From a checkpoint of a small mixture-of-experts model trained on Wikipedia.
Size: 8 layers, vocabulary 8192.
Below are experts of layer 5 (counted from 0) of a mixture-of-experts language model. Rows are named router (the router's row for the expert), gate (a neuron's input weights, with its number), up (a neuron's input weights, with its number) and show model dimensions 240-319. Each number is 128 + 24 x the weight over its row's rms, rounded and kept within 0 to 255.
After each expert's rows: "comes after" lists some tokens at least twice as common just before its tokens as in all text. This comes from a sample of Wikipedia text that the model never trained on. Tokens count by the router's weight.

# expert 6
router [148 120  98 111 126 101 124 120 133 132 171 123 122 175 165 186 108 115  89 141 106 111 165 120 120  99  98  95  83 137 160 176 138 132 131 137  83  88 122 178  86 135 107 151 110 147 139 115 152 145 150 169 119  98 129  89 126 113 154 161 140  81 113 116 114 108 117 104 123 111 120 130 115 103 150 130  68 170 132 131]
gate16 [ 65 107 112 122  73 127 137 116 145 116 120 116  89 155 130 136 101 129 125 107 157 125 135 109  87 199 150 144 128 115 162 104 148  86 118  76 142 131 157 157 136 130 124 163 117 106 136 118 145 106 121 147 127 149 114 134 128 138 143 159 131 114 132 143 125 152 130 119 120 124 132 131 104 101  80 142  94 110 160 151]
up16 [132 120 141 127 131 156 110 145 139 138 100 146  84 121 133 138 137 131 122 156 137 111 133  99 106 162 172 132 169 102 110 141 166  54 168 137 112 155  91  87 177 103 109 116 128  99 118  76 128 125 143 125  99 124 147 119 135 186 129 165 156 104 149  84 115  69 162 150 141 131 121 109 125 143 106 166 120 161 115 119]
gate17 [165 130 139 125 138 114 113 185 161 104 131 105  82 139 106 122 173 160 128 130  85 119 156 125 119 156 102 147  66 124 155 148 101 125 125 101 101 172  91 184 164 141 165 124  98 156 127 114 154  99 111 155 123 122  56 115 133 116 102 125  93 115 121  87 151 134  80 111 117 102 121 115 128 130 116 103 151  72 154 105]
up17 [142 141 170 139 181 132  90 137 149 103 179 126 123  89 142 124 107 171 166 160 112 131 113 115 108 105 122 156 110  91 112 139 115  90 156 101 131 130 170 189 104 126  92 103 147 155  85 163 140 121 138 101 151 135 156 107 132 167  86  96 147 130 153 151 153 101 134  94 103 146  77 141 139 141 143 110 154 124 107 157]
comes after: " |\n", "\n", ")\n", "0", ")", " of"

# expert 13
router [147 117 147 127 128 105 116 138  87 143 111 142 146 132  93 109  90  79 135 110 132 154 130 115  80 100 150 125  81  91 142 124 150 123 101 112 129 132 148 117 134  95 131 132 139 145 126 138  97 110 136 160 133 107 102 132 161 170 118 141 133 139 105 160 137 143 130 129 147 128 130 136 140 140 105  79 135  98 164 127]
gate8 [105 147  92  82 139 162 131 137 124  96 126 130  77 107 127 112 110 136 103 105 126 124 138 101 123  79 156 132  86 151  95 135 119 158 137 143 135 143 124  87 119 121 154 128 142 165  96 123 163 109 129 162 152 107 164 130  85 134 166 117 129 140 142  99 168 138 164 141 175 127 150  91 178  87 107 150 115 112 125 141]
up8 [105  62 118 134 139 122  90 126 156 126 122 108 129 113 110 113 125 137 141 127 128 153 123 109 153 140 125 121 135 140 114 165 104 132 162 165 153 134 149  89 119 133  98 123 148 142 120 140  97 127 124 121 131 108 148 118 123 120 152 127 165 148 141 159 108  94 130 139 117 153 152 144 131 167 142 158 111 168 128 124]
gate9 [116 112 202  98 143 145 134 112 106 128 138 132 106  88 131 143  93 131  96 151 149 133 159 122 129 173 113 142 129 115 118 109  85 152 121  96  92 108  87 130 126 117 131 121 141 175 131 139 129 110 145 122 124 115 126 153 131 107 141 167 103 142 130 142 150 132  86 106 102 114 109 124  86 118 102 148 153 121  97 183]
up9 [180 108 162 148 137 151 144 100 131 164 131  81 111 116 105 117 127 145 144 124  95 152 113 121 132 107 126 129 143 124 110 120 133 152 142  90 154 122 114 127  77 106 113 118 111 132 148 114 100 160 147 113 124 146 115  89 170 114 120 115 119 146 164  98  77 104 173 133 172 161  99 141 141 184 127 140 147 119 141 146]
comes after: " the", "19", "20", " a", " his", "18"

# expert 9
router [141 127 119 129 143 114 104 114 111 108 143 157 110 168 105 127 145 132 123 180  67 139 119 124 169 131 102 108 130 162 147 113 103 126 161 118 101 109  71 147  81 157 114  97 140 144 153 139 156 107 114 165 114 148  69 143 159  82  97 126 157 151 124  98 138 139 142 131  98 155  93 160 131 146  87 138 105 149 138 120]
gate18 [ 84 124 139 133  87 118 106 111 136 147 157 140 114 119 128 152 156 122 127 132  91 102 134 127 155 107 159 134 119 150  92 151 131 138 102 146 166 122 136 106 142 112  60 117 108 171  98 138 144 145 111  98 152 119 110 184 138 108 104 134 118 143 164 135 181 130  94 134 132 109 154 123 138 128 127 126 113 110 144 115]
up18 [123 127 112 154 125 134 134 125 126 171 124 112 150 150 139 146 143 141 128  70 147 192 124 120 143 102 155 139 128  97 141 133 159 141  92 139 110 119 141 105 115 119  76 129 136  97 119 118 134 131 143 143 135 118 152 160 141 130 133 171 135  97 142 123 127 133 167 139 136 120 167 151 131  44 106 154  96 118 108  91]
gate19 [122 128 118 134 138 191 164 161 141 124 164 155 132 120 105 176 164  84 125 119  85 157 119  81 110 127 115 151 112 157 130 103 123 163 119 156 140 109 143 100 128 163  99 102 143 111 101 136 156 157 147 120 115 119  88 120 179 134 109 141 109 129  87 133  97 123 175 123  93 145  97 110 104 178 154 132 111 150 129 118]
up19 [145 135 114 122 139 155 145 129 158 122 107 155 136 142 116 126 112 105 145  63  95  94 106 137 140 134 140 137 122 135 114 100  95  87 128 129 123 122 113  85 140 141  97 128 118 140 159 135 110 146 125 120 164 124 105 101 163  53  79 106 126  95 148 134 132 105 165 164 146  98  82 124 143 103 107 127 101 120 120 140]
comes after: "-", "20", " •", "19", "0", "2"

# expert 10
router [135 152 119 103 126 144 121 138 176 142 165 131 102  74 130 102 170 155 183 113 135 131 127 117 111 165 138 148 152 164 113 154 107 152 103  88 111 158 172 119 166 125 140 123 138 112  96 105 138 141 107  78 158 153 132  94 126 110 141  99  88 132 141 136 115 126 128 156 157 107  54 104 112 147 144 147  92 134 127 106]
gate8 [133 137 123  95 121  98 123 106 147 128 120 163 142 136 154 118 118 107 134  86 131 108 151 163 104 126 105 130 162 113 152 110 146 165  74 130 136 145 164 163 126 131 163 127 118 151 124 127 111 136 143 110 103 102 114 168 105 164 158  89 137 112 138  93 107 133 142 135 137  81 130 139 128 101 143 114 103 106 139 143]
up8 [147 126 180  98 108 137 141 144 148 147  95 157 105 123 110 118 106 117 135  76 130 120 159 122  87  89 164 136 108 107 149 147 126 128 142 150 161 128 130 134 125 127 108 148 125  91 109 112 101 151 111 149 112 146 119 148 135 113 164 120 128 140  67 125 140  71 112 126 142 145 152 130 125  87 114  97 141 124 144 126]
gate9 [148 150 122  95 150 145 131 148 133 140 128 131  98 134 133  88 105 122 107 156 180 134 102 105 123 119 154 165 113 155  96 132 114 152 147 139 109 102 156 151  90 125 120 126 117 135 101  96 143 163 110 129  88 101 134 121 160  99 119  98 110 165 116 115 123 118 153 149 113 175 129 151  99 109 125 144  85 110 126 165]
up9 [161 142 100  95 155 141 100 121 114 131  99 173 119 144 105 169 122 107 152 139 122 151  97 153 130 115 109 128 156 152 159 118  86  92 157 142 147 114 120 103 129 110 120 135 113 124  91  79 133  97 114 140 143 153 159 170 171 158 119 146 114 139 127 101  73 126  50 114 136 176 115 158  88 110  94 162 138 154 115 147]
comes after: " the", " (", " of", " \"", ":", " and"

# expert 3
router [103 135 123 149 152 119 104 142 160 150 159 150 162 101 144 142  88 138 132  85 115 124 122 134 108 110 124 113 143 117  97 167 166 103 112  96 133  85 117 125  67 130 118 155 119 147 116 124 128 119 135 145 136  94 123 144 137 124 161 162 172  96 148 139 101 139 131  70  76 142 129 130 119 117 181 122 102 139 158 131]
gate16 [139 140  91 114 144 184 109 136 104 113 153 166 142 195  97 136 129 115 100 123 130 154 114 114 151  85 119 100 151 149 164 164 128 163 133  94 101 135 141 130 104 134 177 133 139 146 140 104 114 149 156 148 117 103 170 121 148 129 134  96 116 132 177 180 148 151 136 155 116 168 114 123 129 133 104 111 133 134 142 180]
up16 [128 164 169 166 116 117 153  83 144 130 140 110 146 102  83 125 111 138 132 135 120 164 143 149 109  99 125 110 116 108 143 160 165 107 157 147 116  90 116 122 140 129 125 102 131 118 108 170 103 159 159 198  50 171 112 154 161 134 125 118 147 138 130 134 163 132 136 122 164 132  93 114 105 164 153 143 104  98 100 124]
gate17 [151  54 144 131 107 136 146 138 108 124 124 134 126 137 149 117 171 141 136 142 101  97 131  96 105 114 130 114 100 161 122 125 129 154 140 131 102 160 111 129 138 159 133 129 149 136 134 113 140 144 138 130 144 169 131  88 118 141 150 109  90 124 102  99  96 180 103 134 188 106 115 132 100 100 128 141 158 147 105 149]
up17 [125 128 131 153 179  97 134 115 111 176 129 142 127 129  92 141 100 114  87 108  90 116 135 154 130 154 141 126 132 133 133 121 162  79 142 118 176 167 121 139 132 127 141 121 143 147 110 107 130 126 133 147 118 131 122 151 128  68 121 106 140 146 124 127 116 134 128  97 160 168 111 151 129 162 144 123 145 132 125 165]
comes after: " of", " in", " to", " with", " for", " and"

# expert 11
router [104 124 137 165 150 133 113 155 152 152 108  82  79  97 125  84 142 137 108  96 152 115 142 148 155 142 120 175 149 108 114 164 124 145 166 159 122 134 112 136 121 133 158 132 141 131 172 163 105 127 156 126  93  68 155 140  85 179 104 118 132  93 124 100 149 131 118 147 138 134 124  99 126 108  97  94 140 127 103 139]
gate29 [111 132 112 133  96 130 133 159 123 135 119 138  92 122 101 142  98 109 121 169 107  82 122 135 137 134 112  83  81 153 106 152 158 126  71 144 103 156 146 117  91 100 139 167 110 138 133 127 131 139 174 139 146 115 167  96 163 139 116 101 124 129  96 130 164 119 138 138 111 116 132 165 134 134 102 113 180 133  86 137]
up29 [126 133 148 149  99 111 137 114 120 118 130 163  98 140 105 118 133 135 154 143 150 159 128  84 122 138  88 132  96 152 112 133 147 116 150 101 151 111  79  94 143 147  98 141 112 158 119 148 145  99  85 132 159 119 130 124 122 156 114 121 150 138 113 102 147 130 136 139 134 115 190 124 173 117 141 137 139 116 118 140]
gate30 [ 99 154 112 134 120 103 117 137  95 135 151 112 108  88 153 128  97 124 113 105 149  94 151 118 147 159 130 136 144 132  91 191 149 119 144 164  84 122  97 148 120 135 102 150 121 114 140  98 172  92 144 116  87 136  97 114 116 135 149 106 119 117 141 106 149  87 190 108 144 133 134 148 138 106 139 145 132 133 120 113]
up30 [114 101 111 120 145 129 111 122 109 149  90 115 132 117 106 125 120 135 175 111  85 128 100 152 129 134 114 142 126  92 117  96 134 122 119 107 148 141 103  75 135  89 123 126 128 112 140 137 123 153 151 126 169  89 142 131 143 111 108 124 155 115 123 131 138 155 106  92  96 127 162  96  97 114 152 156 141 121  97 126]
comes after: " |", " ", "|", " in", ":", ";"

# expert 14
router [111 142 156 149 146 101 124 160 109 117 103 107  81 138  89 100 112 125  99  87 117 104 149 128 129 128 136 132 138 107 148 124 137 161 122 167 106 127 120 122 125  81 134 140 117 144 142 171 121 112 163 131 116 114 109 142 119 165 147 132 148 142 126 106 113 119 131 156 145 146 108 168 158 123  85 135 128 101 132 153]
gate29 [114 154 182 141 145  93 123 104  83 137 133 166 164  69 114 118 137 154 139 127  97 128 145 115 113 151 145 181 108 139  94 139 130 128 151 108 138 149 142 132  76 105 121 113 155 138  98 137  94 109 171 137 128 107 122 153 127 150 138 130 106  69 125 142 119 104 124 114 148 125 120 132 121  93 102 130 104  84 124 125]
up29 [130 130 157 138 127 137 133 147 156 110 149 113 109 171 144 144 113 108 149 110 122  77  97 108 117 139 118 131 118 103  86  75 107 127 151 139  90 125 124 135 137  97  94 135 147 108 126 100  95 163 106 125 100 104 117 179 105 132 116 146  77 157 132 137 152 163 118 138 132 110 121 166 100  76 118 159 127 142  91 126]
gate30 [104 118 102 158 111 105 114 114 145 149 137 131  80 120 110  84 103 147 168 168 128 133 155 161  98 116 190 168 132 110 111  70 143 154 107 124 104 118 139 171 144 166  89 161  92 165 129  53 112 141 123 157 135  95 138 113 121 113 136 132 134 112 118 132  91 127 129 112 170  92 108  84 117  97 169 143 144  68 124 134]
up30 [ 99 151  90 158  94 135  97 122 181 124 156 117 119 141 197 130 121 109 115 142 107 109 136 109 164 103 117 133 105 154 141 130 117 134 146 130 137 167 128 122 134 115 145 118  73 145  90 164 115 125 160 110 130 115  82 105 132 116 134  99 150 109 119 159 129 127 108 135 184 100 172 131 156 121 163  97 103 110 132 141]
comes after: " ", " |", "–", "19", ".", "20"